config.yaml
router_score: "softmax"
normalize_top_k: true
routed_scale: 1.0
balance_bias: false
init_std_router: 0.0276
lr_router: 0.000441
Below are experts of layer 7 (counted from 0) of a mixture-of-experts language model. Rows are named router (the router's row for the expert), up (a neuron's input weights, with its number) and show model dimensions 64-127. Each number is 50 + 15 x the weight over its row's rms, rounded and kept within 0 to 99.
After each expert's rows: a language model's description of what the expert responds to. This comes from a sample of Wikipedia text that the model never trained on.

# expert 26
router:76 27 42 27 42 68 42 59 44 37 49 59 59 70 60 61 69 63 30 37 36 75 71 40 54 42 46 56 76 70 74 56 60 81 31 58 71 86 49 15 59 80 40 24 57 59 51 51 58 37 30 26 58 34 40 90 47 62 05 69 45 43 27 69
up0:41 49 59 34 66 30 73 49 41 49 55 39 56 60 60 33 47 65 64 22 53 75 53 54 44 66 84 39 49 08 48 12 79 65 47 62 54 38 31 51 57 36 36 31 68 77 45 44 61 44 35 56 41 57 45 55 56 77 55 48 64 64 63 46
up1:40 52 63 30 31 46 48 67 61 50 65 61 38 26 54 62 67 61 28 54 67 46 57 44 54 61 42 77 51 71 45 56 32 52 45 60 55 51 37 61 28 68 39 45 74 26 63 64 44 45 23 44 58 44 31 70 24 64 20 66 51 44 38 45
up2:78 48 50 47 67 34 46 54 50 75 46 62 47 60 44 81 26 55 42 42 70 78 47 55 57 32 41 62 51 61 65 46 27 59 33 05 65 55 62 37 52 74 71 84 68 45 54 56 44 37 55 62 38 63 58 50 44 60 20 65 30 40 76 39
up3:24 35 45 30 41 59 77 56 33 37 39 72 39 67 70 36 51 41 80 62 41 49 31 54 52 43 52 33 64 44 68 45 29 52 05 65 56 57 20 41 63 48 49 28 50 31 44 48 61 37 40 34 30 44 75 60 72 37 39 29 66 59 47 69
up4:66 31 52 42 68 51 96 59 43 36 42 68 55 48 38 60 65 41 54 26 39 57 44 60 47 48 62 58 54 45 55 66 51 61 61 42 37 72 86 54 45 49 55 33 50 25 33 56 56 60 57 44 63 60 63 59 32 69 24 38 27 56 44 37
up5:72 38 37 66 70 33 77 30 64 30 56 38 63 31 56 60 77 43 75 47 46 32 52 57 69 30 33 40 98 39 41 35 38 41 56 48 47 48 51 63 33 62 57 64 48 51 37 50 66 39 17 50 44 69 41 41 87 37 58 71 42 50 44 45
up6:28 26 67 62 63 27 59 56 46 46 43 54 43 61 34 39 53 39 42 30 39 29 41 55 46 55 58 68 67 40 46 48 40 48 70 46 35 68 39 78 92 48 31 69 42 84 75 35 45 47 40 50 39 57 55 56 27 88 57 37 54 47 41 57
What it handles: Last digits of numbers in tables, coordinates and measures, before |, %, or units, e.g. 29.35 inHg, ″W, 0:34.

# expert 28
router:39 34 39 50 53 59 30 62 50 58 51 75 43 60 69 66 83 43 60 28 36 62 55 63 59 28 45 47 37 56 59 25 60 69 32 57 64 45 54 29 82 55 21 53 58 39 57 59 66 71 38 47 68 25 44 65 57 37 29 68 30 59 32 92
up0:39 38 51 41 65 41 44 73 32 27 57 67 30 44 46 49 59 62 50 47 28 50 29 60 66 65 40 48 57 24 61 47 47 36 31 42 54 63 30 35 58 60 41 42 58 67 45 66 58 58 42 33 31 58 53 63 32 58 76 28 77 61 49 65
up1:25 40 50 61 58 46 62 43 49 46 61 29 67 28 62 55 57 70 58 05 17 34 49 38 68 18 42 60 61 52 43 37 34 55 44 58 66 48 19 59 56 80 58 39 47 15 68 35 29 57 52 72 49 69 59 57 47 91 61 66 62 54 49 51
up2:62 46 55 45 43 40 30 60 53 61 24 78 14 41 49 32 44 50 27 53 83 54 65 47 61 60 33 47 51 45 42 19 71 35 52 56 74 33 41 31 38 38 57 19 78 77 57 67 38 35 45 28 42 62 33 48 77 81 47 39 34 65 60 91
up3:51 46 55 59 54 34 38 67 62 55 58 44 36 42 25 70 70 38 19 57 35 43 59 61 44 40 25 44 39 26 81 59 47 49 47 29 75 29 62 31 63 42 61 42 61 70 27 59 62 44 69 45 82 67 48 50 37 45 29 69 51 29 97 59
up4:42 37 27 48 36 68 61 63 59 41 55 43 76 31 65 55 68 40 53 52 50 41 55 74 37 46 45 71 81 64 41 66 08 60 33 32 48 79 47 40 65 55 46 15 49 52 32 58 34 31 59 62 46 37 64 76 22 50 36 32 40 74 34 57
up5:25 45 47 41 70 39 66 65 60 30 64 77 49 35 58 30 29 42 23 52 28 35 59 58 51 56 57 33 64 57 47 40 30 34 53 60 75 93 25 38 29 66 47 45 25 49 38 57 94 52 53 59 40 51 54 48 62 71 44 71 48 56 67 46
up6:63 61 79 51 69 32 48 91 57 56 25 39 65 62 63 52 27 45 59 71 53 40 59 37 77 55 62 46 83 41 68 72 35 70 55 47 77 76 29 29 45 43 62 53 82 58 39 70 57 45 56 55 48 50 24 47 41 35 60 49 43 30 53 43
What it handles: Inner syllables of South Asian, Thai and other transliterated names, e.g. Jam-h-oori, Ah-m-ad, H-ind-u, plus infobox labels like Born, Preceded.

# expert 16
router:60 26 40 29 49 69 34 57 41 54 38 62 50 59 43 41 64 39 34 51 74 77 57 53 59 58 44 25 72 52 55 33 25 61 62 36 64 41 70 43 54 38 37 57 55 54 51 41 64 62 09 36 73 47 73 63 43 34 37 55 39 35 59 51
up0:65 41 49 38 74 61 75 35 46 45 29 25 54 68 23 67 58 55 31 53 49 09 50 36 63 55 59 56 51 61 59 39 42 40 51 33 57 64 51 55 66 44 31 66 49 47 49 28 53 42 65 25 76 72 77 37 33 63 24 32 58 30 29 46
up1:59 49 87 48 61 58 27 62 70 51 36 60 50 46 34 26 40 60 48 61 58 62 40 58 60 45 68 47 63 53 64 46 13 64 51 59 51 44 56 51 52 56 31 64 44 71 68 74 57 61 00 29 57 50 62 77 55 40 38 86 44 48 42 59
up2:60 39 24 59 51 52 62 54 34 66 44 67 43 19 77 35 71 42 16 63 76 73 60 47 26 34 54 82 78 39 61 38 33 52 49 30 49 41 54 50 62 79 58 48 36 68 84 50 35 74 26 59 54 34 70 72 25 48 50 68 73 51 38 55
up3:52 44 65 43 59 74 49 41 50 38 20 71 51 73 73 61 42 56 25 48 54 57 69 50 63 75 53 50 56 49 30 46 31 61 49 43 74 44 73 34 52 56 31 34 39 58 52 55 63 34 03 44 54 49 78 62 34 38 46 41 49 57 50 77
up4:33 52 41 30 31 50 76 55 10 54 78 52 60 47 49 64 49 55 31 54 54 36 55 42 82 16 22 46 48 30 69 67 49 50 46 79 41 29 52 51 52 42 43 39 31 76 59 29 49 66 72 52 29 58 44 70 45 89 44 69 29 61 56 55
up5:48 51 49 23 77 40 51 47 47 38 47 42 67 40 78 69 30 63 34 62 56 44 49 48 37 36 54 58 52 82 37 29 62 76 59 50 36 55 40 59 61 52 57 57 54 62 42 75 42 81 25 66 63 47 72 42 80 34 59 62 27 32 53 66
up6:73 52 57 48 51 50 55 46 59 58 48 82 59 22 42 66 36 45 64 41 22 55 25 53 54 27 44 28 41 59 39 39 28 64 59 50 48 39 42 27 47 48 54 50 60 59 53 39 60 32 42 34 55 39 55 63 52 49 40 39 43 52 66 64
What it handles: Final pieces of given names and surnames, plus common full first names, e.g. Cather-ine, Al-ain, Luc-ía, William, Robert, -ville.

# expert 25
router:49 45 66 59 54 70 39 50 71 56 45 63 39 32 48 76 56 36 30 60 40 53 55 40 56 22 61 52 38 69 68 21 60 73 31 25 57 66 50 48 57 51 51 45 81 49 29 60 80 46 39 26 52 43 58 73 57 60 39 48 72 54 50 51
up0:62 51 58 29 52 59 70 46 50 38 24 57 21 47 46 51 54 78 31 71 77 81 50 31 72 48 40 58 53 52 35 46 30 57 40 45 70 50 69 38 27 52 41 70 55 50 51 50 50 28 76 39 28 46 46 52 48 39 60 59 48 62 62 64
up1:72 41 62 37 61 38 28 60 24 48 44 73 54 53 64 81 37 76 86 12 77 86 19 57 71 58 48 37 42 44 29 52 67 35 45 58 73 38 59 20 62 64 56 40 65 43 68 65 71 40 41 35 51 63 64 48 05 56 57 50 54 72 41 43
up2:32 56 58 45 53 72 25 50 48 42 62 50 41 73 63 49 40 51 54 27 41 50 46 73 42 66 68 44 46 44 83 33 55 35 77 28 55 61 41 66 64 47 45 45 94 42 59 33 60 58 64 47 49 35 22 54 24 37 51 52 29 31 60 50
up3:51 38 48 55 32 64 61 58 47 49 68 56 45 58 43 57 63 58 63 55 67 37 31 52 48 39 52 77 48 64 38 44 31 48 23 40 50 21 44 64 56 52 36 56 72 76 49 56 71 48 43 10 64 58 61 62 67 45 66 32 46 53 35 41
up4:55 57 30 48 36 62 64 44 63 61 47 59 62 45 43 85 65 55 43 68 40 60 58 60 52 36 30 78 78 58 60 48 33 61 61 44 59 46 45 58 48 41 37 22 59 39 48 44 64 52 53 08 53 62 44 67 38 50 52 52 31 60 25 33
up5:55 54 68 55 55 54 57 49 50 51 52 44 53 21 77 50 35 60 51 56 37 57 52 72 42 37 49 46 52 71 60 54 32 42 41 78 72 64 38 57 36 42 43 34 64 63 35 31 63 35 39 61 32 39 50 69 59 46 46 18 43 43 34 53
up6:78 48 68 57 39 43 43 37 37 41 34 74 37 73 54 84 40 31 50 66 47 59 40 70 53 59 54 65 66 61 63 23 51 37 40 48 53 49 41 50 29 26 59 47 64 41 64 50 65 58 29 18 44 49 29 44 49 80 68 57 49 62 43 42
What it handles: Inner word pieces like ep, ect, ist, t, p following a prefix, e.g. Oathke-ep-ers, def-ect, Pro-p-ulsion, Sul-ist-yo.

# expert 17
router:57 35 65 49 48 67 76 55 30 16 65 72 48 59 45 42 25 58 71 35 46 55 44 52 40 29 61 71 46 71 37 34 40 72 31 54 83 37 35 43 53 55 34 56 81 77 63 35 46 49 34 40 48 27 44 70 38 44 39 43 39 26 36 70
up0:51 62 50 42 42 45 45 65 23 33 43 35 16 44 34 52 58 49 54 51 63 51 45 56 34 66 62 27 50 60 58 67 49 53 57 51 72 34 46 63 57 26 66 32 56 36 44 42 94 43 36 38 26 60 66 57 50 32 46 22 33 29 23 69
up1:56 28 49 32 44 46 49 38 30 40 70 73 57 34 62 74 60 67 67 47 46 79 49 40 65 34 64 49 50 28 40 57 51 42 34 59 68 32 29 30 49 52 60 63 53 35 46 68 36 32 57 71 53 33 52 51 52 59 09 57 42 81 34 90
up2:61 51 64 55 60 53 30 55 39 43 37 17 40 37 77 48 79 75 72 33 48 53 88 74 75 67 36 69 50 45 47 42 60 60 65 32 81 43 41 29 57 47 34 44 71 64 47 45 63 43 50 73 47 56 37 33 43 41 41 64 50 63 53 58
up3:66 49 62 42 41 46 49 44 21 54 68 52 36 47 49 49 18 56 45 39 45 59 24 55 60 47 51 60 64 38 75 52 58 46 36 54 62 50 62 50 50 57 73 35 53 55 42 40 54 36 46 39 40 58 55 56 63 68 60 52 31 58 41 63
up4:57 21 49 61 36 17 71 65 54 50 71 49 49 35 58 46 53 37 54 48 58 40 27 56 65 64 54 61 49 70 61 33 47 73 29 62 31 53 68 56 47 39 22 73 72 65 23 81 37 46 32 43 35 49 65 41 49 44 75 33 62 26 32 63
up5:35 49 30 22 47 69 38 74 39 65 75 51 51 90 41 58 37 57 33 43 59 83 44 40 50 31 34 56 82 48 66 76 64 37 55 56 75 41 38 13 68 42 49 53 37 61 52 23 46 55 68 37 50 42 36 49 47 50 56 61 51 56 56 49
up6:44 62 55 53 56 48 67 72 66 53 44 85 62 43 34 46 53 59 35 54 48 35 57 59 53 69 40 82 81 59 62 39 46 64 55 51 59 68 33 28 62 41 39 58 52 71 48 52 43 64 45 56 57 63 50 74 39 47 40 37 29 44 42 57
What it handles: Year and decimal digits after other digits, plus word pieces like en in seniors, senatorial; also He, professional, local.

# expert 24
router:44 49 32 48 61 33 50 57 39 34 47 61 67 53 58 89 63 57 31 29 68 43 78 68 42 60 46 57 65 52 54 41 60 90 37 48 69 49 52 27 55 76 30 48 49 56 59 49 55 46 47 35 57 29 54 84 62 52 32 47 36 56 51 63
up0:65 40 69 49 37 67 46 37 50 62 59 22 64 68 38 47 66 45 48 53 12 82 46 55 50 70 35 37 50 62 53 44 61 60 38 37 76 64 49 56 74 35 65 50 40 68 43 64 46 64 34 39 46 47 56 48 50 34 45 50 66 54 57 61
up1:64 52 64 36 41 51 68 86 34 39 36 51 15 38 54 38 32 60 41 84 47 78 54 73 40 55 49 54 60 46 64 70 61 63 46 59 73 53 46 54 69 45 26 19 43 47 24 74 49 23 50 37 55 28 49 46 40 54 53 46 43 41 56 61
up2:59 40 31 15 69 51 53 73 57 75 69 35 69 51 55 49 32 29 46 42 36 43 74 65 60 58 28 40 77 62 71 31 33 42 43 48 52 78 42 13 52 44 39 48 44 89 64 39 66 55 43 57 81 43 49 64 42 66 29 69 43 25 65 51
up3:53 47 72 50 41 62 52 57 33 47 30 37 39 47 52 68 64 66 73 29 68 52 21 94 68 38 65 70 79 31 66 69 60 27 28 40 62 50 27 62 68 61 67 80 52 36 64 48 45 49 33 28 61 50 50 48 20 58 59 16 43 46 44 67
up4:72 42 44 37 45 57 76 70 57 59 84 30 61 46 39 39 69 32 52 33 64 64 57 41 49 44 25 52 67 30 71 54 15 68 57 42 51 67 50 30 43 40 58 63 55 62 28 25 78 47 55 46 52 64 66 63 42 36 41 70 26 44 55 45
up5:39 38 75 49 70 43 37 43 50 60 57 54 13 35 48 59 79 56 63 29 35 57 36 46 52 60 71 49 52 38 48 43 59 58 27 81 47 48 48 43 53 71 63 59 67 61 56 38 73 70 55 25 67 51 46 36 56 50 52 56 64 30 52 47
up6:43 54 54 50 33 45 61 41 69 55 74 69 65 35 38 46 58 54 40 51 39 63 44 61 47 54 58 55 80 28 68 54 49 63 35 16 78 38 45 48 49 58 29 64 46 80 51 78 46 43 49 22 48 39 55 39 42 66 67 38 50 18 45 54
What it handles: Periods, semicolons, colons and table pipes that end sentences, scores or items, as in 6–2; ROU, races. Hispanic, Website:.

# expert 5
router:53 22 41 18 35 35 44 67 31 36 59 73 53 64 62 61 59 40 17 38 72 49 41 47 46 42 46 59 76 50 73 36 47 68 08 49 48 47 54 55 69 62 48 41 53 47 53 37 79 43 24 28 44 21 51 80 28 57 41 42 31 41 57 46
up0:45 38 25 63 65 49 71 79 52 45 47 69 37 45 37 43 34 33 45 59 48 59 57 38 48 82 43 26 44 63 63 63 26 34 64 23 58 42 63 63 57 57 49 91 52 37 49 56 44 34 50 24 41 61 40 46 61 56 43 48 67 35 60 53
up1:58 42 30 55 40 56 28 56 14 34 41 46 66 59 41 49 45 49 92 34 53 53 69 28 70 60 38 51 62 48 40 34 78 46 54 59 40 47 12 37 61 80 45 49 56 63 63 39 52 26 44 43 59 62 46 53 62 57 68 51 27 80 46 69
up2:59 35 58 80 59 38 58 58 41 73 53 61 59 71 31 52 29 23 48 71 36 44 47 57 28 36 33 67 56 45 57 56 70 66 53 70 59 36 76 28 83 89 55 43 44 55 61 64 36 29 49 45 74 45 28 46 58 70 34 47 53 44 46 75
up3:83 51 66 53 50 35 29 45 51 18 75 54 72 67 30 50 36 60 75 49 44 33 56 49 81 66 34 60 54 46 79 36 73 89 39 53 61 58 45 64 42 71 52 72 58 52 42 44 64 45 48 47 33 65 52 55 61 70 36 30 15 39 48 53
up4:33 50 62 59 45 54 65 45 46 45 51 39 32 45 45 54 43 66 84 40 53 49 59 93 38 52 44 33 65 49 60 40 42 68 74 62 33 31 87 48 43 53 44 40 30 41 66 54 38 69 37 46 43 22 78 53 20 65 45 62 31 18 41 54
up5:26 40 30 52 31 42 48 46 35 69 21 84 71 60 33 47 55 67 45 56 45 57 54 46 67 42 67 56 41 50 82 64 59 74 64 73 42 48 32 42 31 78 40 34 50 41 40 64 68 26 32 44 68 36 63 51 54 71 51 77 76 46 72 64
up6:42 39 45 22 63 40 69 83 61 38 60 44 48 36 56 44 35 52 42 62 59 58 69 62 47 36 50 64 48 64 77 46 11 36 30 34 68 65 37 57 42 49 58 28 73 75 33 63 55 76 40 51 59 37 74 66 38 77 63 44 27 34 64 44
What it handles: Mostly and, or, but, which, who, that, while linking clauses or place names, e.g. Edmonton and, 65 years or older.

# expert 19
router:59 45 71 42 58 53 49 70 42 48 55 52 48 44 74 61 56 68 35 45 59 79 71 41 58 48 45 70 53 63 64 60 64 60 37 65 67 65 57 00 53 54 22 33 58 62 44 45 53 35 55 41 60 32 47 66 41 41 04 57 30 34 42 48
up0:26 53 60 26 69 46 30 62 50 53 51 64 53 57 53 60 57 69 38 60 23 59 48 59 37 56 35 48 69 33 40 40 30 50 43 12 69 44 59 27 49 53 25 64 54 81 61 68 55 64 59 64 55 79 54 62 47 35 59 54 63 36 65 70
up1:57 48 34 50 51 59 57 48 40 84 71 71 53 47 39 63 55 36 54 60 68 39 52 85 48 37 44 58 71 34 40 61 41 51 28 75 61 23 72 44 76 44 34 51 61 41 59 31 72 61 65 25 46 51 35 71 30 30 46 52 45 52 38 56
up2:55 48 60 38 52 24 34 43 22 64 48 80 49 79 57 76 39 27 47 25 69 47 23 60 49 67 39 61 30 71 65 43 67 43 36 70 64 59 17 19 73 62 37 38 52 44 41 50 76 32 54 37 51 37 74 62 55 78 61 44 37 69 42 64
up3:48 52 54 32 75 35 62 61 48 47 63 54 97 57 73 32 64 45 54 64 40 74 50 61 41 51 56 46 44 68 50 51 27 88 35 72 61 67 77 34 42 60 46 36 57 80 30 25 39 30 30 11 47 49 53 45 43 48 31 44 66 61 49 70
up4:57 54 45 61 82 43 70 47 52 61 51 52 82 65 55 44 58 57 53 18 48 55 56 58 69 39 43 43 64 47 55 50 66 69 48 58 50 36 55 11 78 27 65 37 62 64 37 39 51 54 47 59 52 60 39 47 33 47 27 36 49 33 48 62
up5:51 50 78 48 48 42 51 41 29 47 48 33 74 40 31 58 59 57 37 40 48 55 45 64 63 27 44 54 71 14 54 33 63 65 43 26 73 08 67 53 48 36 33 65 71 58 41 50 49 49 39 46 58 50 63 64 46 27 58 45 61 05 47 57
up6:73 49 63 17 59 41 54 51 49 62 64 56 60 73 41 45 31 21 51 40 75 67 66 29 47 36 55 48 39 63 66 53 61 41 50 16 54 91 32 46 33 37 25 38 57 43 33 82 50 25 62 57 40 69 68 60 41 56 67 45 59 64 72 56
What it handles: Function words inside running prose, mainly of, a, to, from, in, with, between, among, as in high ranking of, because of.

# expert 18
router:47 36 74 48 53 27 43 43 36 57 36 47 65 48 73 62 58 48 52 17 43 62 54 30 65 69 49 64 72 62 81 50 59 74 40 51 46 67 38 20 69 65 56 44 73 33 65 61 60 34 56 30 43 40 48 64 45 68 30 45 40 38 33 51
up0:65 55 55 51 59 53 31 35 63 45 32 51 25 37 36 46 44 42 53 41 55 69 52 30 53 66 69 18 51 66 42 47 61 46 59 79 84 31 53 40 61 43 38 70 36 52 33 50 61 42 28 54 55 27 63 44 29 62 37 57 24 53 46 49
up1:38 52 40 51 75 57 75 63 67 58 82 59 42 42 60 52 62 31 63 04 26 20 86 60 58 53 36 36 52 46 46 46 31 58 68 55 78 62 53 36 63 34 49 28 52 65 36 25 54 52 48 42 37 57 55 50 84 49 60 42 78 35 39 60
up2:35 51 35 71 52 54 68 52 49 47 27 63 25 58 49 57 52 39 74 32 37 31 48 50 62 44 54 65 68 37 61 46 21 42 44 56 57 59 29 40 54 35 45 50 68 64 72 38 60 82 12 39 57 46 32 62 52 56 42 57 10 36 45 61
up3:72 63 29 29 42 57 54 61 47 46 32 58 60 63 64 55 66 48 57 40 45 53 37 47 46 46 72 68 34 40 60 36 50 70 29 70 43 71 36 41 11 31 30 52 56 71 60 16 37 79 55 61 47 51 44 68 36 55 37 41 63 49 37 49
up4:17 50 57 55 56 09 74 56 39 62 38 54 49 63 86 29 66 77 58 42 37 60 26 27 60 66 43 18 56 48 71 71 30 70 21 62 55 48 53 39 47 43 33 40 33 27 48 48 57 47 46 30 79 42 49 55 55 65 56 30 43 28 49 66
up5:53 20 56 21 83 56 55 38 54 71 74 38 44 65 53 61 34 35 37 61 22 67 49 48 36 37 47 48 70 49 61 52 35 50 51 46 52 71 55 62 49 40 55 49 82 41 75 48 37 67 44 18 41 63 78 65 38 89 44 53 71 36 30 72
up6:61 55 36 59 57 59 52 39 37 38 28 51 62 57 38 69 82 46 53 37 12 45 43 45 24 62 72 47 50 37 78 48 28 46 46 46 65 74 37 52 47 28 46 63 51 56 39 43 61 47 41 53 48 31 77 51 70 44 53 58 63 42 60 43
What it handles: Verbs and prepositions such as is, are, was, in, with, contains after It or which, mostly in album, song and film articles.

# expert 27
router:53 41 69 20 57 73 52 68 55 61 46 70 79 73 72 68 68 60 49 38 37 48 53 47 63 50 52 43 54 49 43 36 29 71 36 34 80 65 60 32 69 58 39 25 46 52 32 67 64 45 00 43 55 51 58 59 51 75 50 64 43 59 32 67
up0:55 44 50 41 40 66 56 60 10 64 50 55 36 76 40 26 53 49 25 48 64 49 59 46 72 73 46 41 67 48 62 49 17 50 48 53 63 70 60 55 31 64 57 23 40 47 71 30 81 80 43 30 59 18 35 63 39 70 38 27 50 42 28 42
up1:41 47 61 15 79 40 55 42 22 34 25 41 36 73 51 71 65 28 55 49 18 56 70 42 14 38 38 37 39 52 62 48 50 52 23 56 49 54 52 60 78 58 38 35 67 52 42 39 59 64 55 51 46 48 58 57 40 51 35 38 62 57 46 84
up2:40 28 54 44 51 74 58 41 51 25 19 52 64 57 51 78 54 28 56 64 57 54 44 68 44 60 70 51 28 68 51 61 39 70 58 45 43 67 80 46 41 62 50 49 63 62 48 62 80 57 45 25 67 44 46 48 42 65 60 32 48 45 51 41
up3:26 39 74 38 55 72 70 58 53 58 34 65 41 57 50 51 54 46 59 35 59 68 56 58 42 52 73 53 55 27 36 47 48 64 37 38 50 48 37 55 50 79 34 47 23 59 56 48 36 37 49 32 55 57 34 52 49 63 37 58 56 48 63 65
up4:26 43 58 51 39 36 49 59 40 16 60 59 51 48 76 54 67 43 79 21 40 42 59 39 45 69 35 37 40 42 68 47 39 51 51 65 46 54 54 37 77 58 35 49 40 40 44 45 52 83 61 40 52 60 60 68 67 61 45 61 42 25 76 49
up5:50 52 71 23 46 48 51 73 41 42 14 62 73 38 67 55 47 19 49 17 27 41 60 54 61 23 53 64 48 69 40 32 57 32 67 52 80 73 50 53 48 85 60 38 77 60 40 54 92 28 68 34 66 53 57 45 61 63 56 57 54 56 33 53
up6:41 41 58 51 62 44 36 57 53 49 53 72 45 58 34 56 79 60 54 42 68 30 57 45 63 53 69 56 55 67 41 50 34 53 28 46 50 39 81 55 27 55 33 51 57 63 32 22 41 36 55 52 75 57 55 82 23 38 41 23 27 50 66 59
What it handles: Final pieces of place, country and taxon names, such as States, York, Lynch-burg, Alab-ama, -idae, plus infobox labels like Resting place.

# expert 14
router:81 00 47 55 35 48 57 72 54 48 53 52 48 64 74 44 55 49 53 31 36 45 67 52 47 64 47 45 59 50 67 33 44 64 22 67 59 54 60 42 54 80 34 44 71 53 32 51 69 52 00 46 53 65 61 59 54 68 50 77 70 52 46 60
up0:63 28 58 56 61 19 60 76 66 43 55 81 31 62 40 47 63 37 51 63 46 67 56 50 74 23 46 51 79 60 34 41 44 44 66 41 81 43 63 57 62 66 40 33 55 63 36 39 46 66 26 41 70 34 40 58 63 59 52 76 48 29 27 65
up1:46 50 62 42 58 80 53 47 52 61 68 86 41 39 78 65 40 60 22 35 66 62 61 53 81 37 34 40 63 33 40 42 39 52 57 66 52 26 41 63 62 39 42 14 67 41 24 61 60 54 20 51 35 54 29 61 53 71 55 81 68 55 29 52
up2:39 30 67 62 60 62 18 43 48 58 27 65 40 61 48 50 37 52 62 46 73 75 29 88 44 56 30 64 50 60 66 35 46 65 55 39 62 56 80 53 67 71 65 58 43 44 47 45 80 31 58 46 66 63 75 68 53 45 38 60 56 60 63 56
up3:54 41 38 42 59 69 63 76 47 47 42 42 41 40 65 71 37 78 27 33 61 16 49 49 56 61 22 52 50 37 41 48 58 47 37 83 63 56 18 38 50 79 30 50 26 59 45 37 53 58 67 32 59 48 41 42 61 21 28 78 46 43 75 55
up4:44 38 52 61 52 64 55 24 62 77 73 57 72 28 54 35 49 66 20 49 50 64 56 36 42 28 64 65 47 61 63 50 33 28 34 24 55 49 52 49 54 53 37 34 57 42 56 50 46 71 65 56 26 61 46 46 44 55 14 66 50 44 34 54
up5:35 49 66 41 60 49 40 52 59 56 56 45 56 40 57 42 51 65 59 32 44 58 60 29 48 42 33 75 60 60 91 43 17 57 53 57 74 55 34 62 90 46 49 48 68 62 60 56 55 50 32 50 39 32 63 46 68 37 43 50 38 36 74 73
up6:18 42 36 45 60 60 58 61 56 43 50 61 67 67 53 71 64 62 62 34 48 40 60 32 52 37 24 32 38 33 63 77 63 63 28 65 75 43 44 27 91 64 47 39 41 61 47 28 52 73 58 55 53 58 51 60 52 56 54 57 62 67 35 41
What it handles: Middle or stem pieces of content words in descriptive or technical text, e.g. thunderst-orm, microcont-roll-er, term-inal, few-er.

# expert 11
router:49 29 63 36 86 35 60 99 55 48 31 57 37 34 45 57 61 40 49 35 42 39 50 57 62 57 46 38 67 41 63 47 50 74 44 73 50 58 47 23 54 63 25 56 44 65 34 42 75 59 31 33 48 69 52 79 26 51 11 44 34 42 42 78
up0:48 58 51 31 44 44 54 50 28 50 51 45 49 42 53 36 44 59 39 33 42 60 59 65 53 28 49 62 53 60 54 36 47 50 56 53 29 43 58 47 35 63 58 39 43 56 65 40 48 63 49 46 61 64 38 60 45 31 04 37 73 55 76 61
up1:32 62 46 53 33 43 28 36 43 32 31 48 94 51 50 73 71 61 40 51 53 49 43 24 56 50 21 59 40 53 39 35 51 61 59 37 61 32 53 59 27 35 59 38 37 74 78 58 45 33 59 62 35 48 49 38 25 63 35 32 37 62 66 50
up2:64 39 81 65 29 59 63 61 53 80 42 59 40 72 51 38 62 60 50 47 53 53 63 29 62 57 65 55 66 79 37 62 63 53 46 50 42 44 68 61 64 52 61 42 80 43 46 67 74 58 66 38 64 55 30 45 64 47 40 52 72 53 31 43
up3:33 47 41 55 61 62 59 46 65 36 51 65 79 46 50 43 16 77 70 57 56 70 27 64 67 52 62 58 63 50 70 24 57 78 44 59 65 41 39 66 71 37 59 69 74 30 40 45 49 43 61 48 33 48 58 59 39 51 32 50 50 79 47 54
up4:96 60 21 64 53 64 34 20 38 67 68 63 54 50 29 63 41 59 51 53 49 64 52 58 43 50 50 54 49 31 39 46 49 48 58 73 43 82 18 49 58 58 27 26 45 44 51 58 48 32 66 74 18 70 42 46 61 33 55 71 34 41 41 50
up5:72 42 57 36 58 46 31 58 30 68 63 68 50 75 44 49 49 56 65 52 72 65 50 43 51 28 76 59 64 46 76 69 50 60 54 27 54 72 74 17 21 46 61 30 52 68 58 77 51 43 53 59 68 40 76 47 80 35 34 64 37 64 45 63
up6:35 48 38 31 67 80 19 28 68 70 35 44 82 29 41 19 29 43 57 51 52 57 31 38 79 54 58 80 45 61 33 31 42 47 64 43 30 73 33 47 66 57 65 44 57 90 50 39 54 43 54 55 58 44 27 54 70 44 58 55 45 64 51 51
What it handles: Digits, dashes and spaces inside scores, records, seasons and table numbers, e.g. 5–4, 2012–13, 7–5, 4–6.

# expert 0
router:52 14 34 37 73 47 25 48 41 35 54 54 34 40 77 67 41 57 61 17 60 60 46 40 57 65 59 32 72 49 58 37 25 67 28 61 66 57 47 39 71 63 40 47 69 82 48 24 69 65 54 39 40 56 44 59 49 65 23 51 29 57 44 80
up0:78 54 70 43 47 47 52 52 43 47 52 52 62 77 63 51 37 52 74 40 47 58 45 67 41 51 54 42 43 52 60 30 62 66 47 50 49 73 21 59 45 38 65 62 57 36 56 45 57 42 41 69 60 57 22 49 43 46 22 62 35 46 27 72
up1:49 34 25 57 53 62 40 55 59 65 44 39 48 60 65 50 50 57 07 50 55 35 28 70 58 44 23 36 36 64 73 14 39 75 37 56 39 56 53 47 79 77 75 66 67 54 50 47 71 72 51 68 62 52 36 53 49 48 39 44 64 23 53 68
up2:53 55 54 63 35 51 32 29 37 31 62 59 49 43 37 48 50 58 34 60 52 83 50 30 56 61 48 54 43 40 62 16 82 51 57 53 55 62 65 26 32 47 45 74 81 50 54 63 40 15 37 35 67 66 50 58 51 67 60 59 70 63 54 42
up3:69 57 47 63 54 40 35 34 54 47 54 25 53 36 68 59 37 35 53 65 42 59 72 78 31 63 62 40 58 55 36 01 75 39 43 49 51 52 56 57 59 57 64 35 45 59 54 51 38 63 59 37 47 50 40 82 38 44 46 22 51 23 74 61
up4:48 46 47 46 46 60 68 40 27 36 46 44 41 47 46 21 34 61 42 34 51 67 73 67 29 68 60 28 57 48 58 13 69 85 32 66 59 57 57 55 52 48 71 55 61 65 66 57 56 34 27 26 68 61 48 56 37 65 41 46 34 27 19 59
up5:27 36 23 50 79 71 47 35 39 46 34 63 78 59 69 66 29 75 66 34 52 42 42 60 63 43 54 33 39 66 32 44 78 67 49 62 66 39 71 45 63 40 36 41 63 36 66 69 57 68 41 33 65 48 80 67 74 29 38 44 78 35 57 56
up6:62 54 59 66 60 18 67 39 29 49 33 37 45 46 35 48 43 42 51 40 47 28 31 43 48 61 47 45 78 62 53 39 42 25 71 64 41 55 42 36 67 37 58 62 31 58 67 76 57 59 30 31 35 72 78 53 26 40 06 41 57 49 46 40
What it handles: Commas after words, years and closing quotes or brackets, including thousands separators in numbers like 65,409 and dates like January 31, 2019.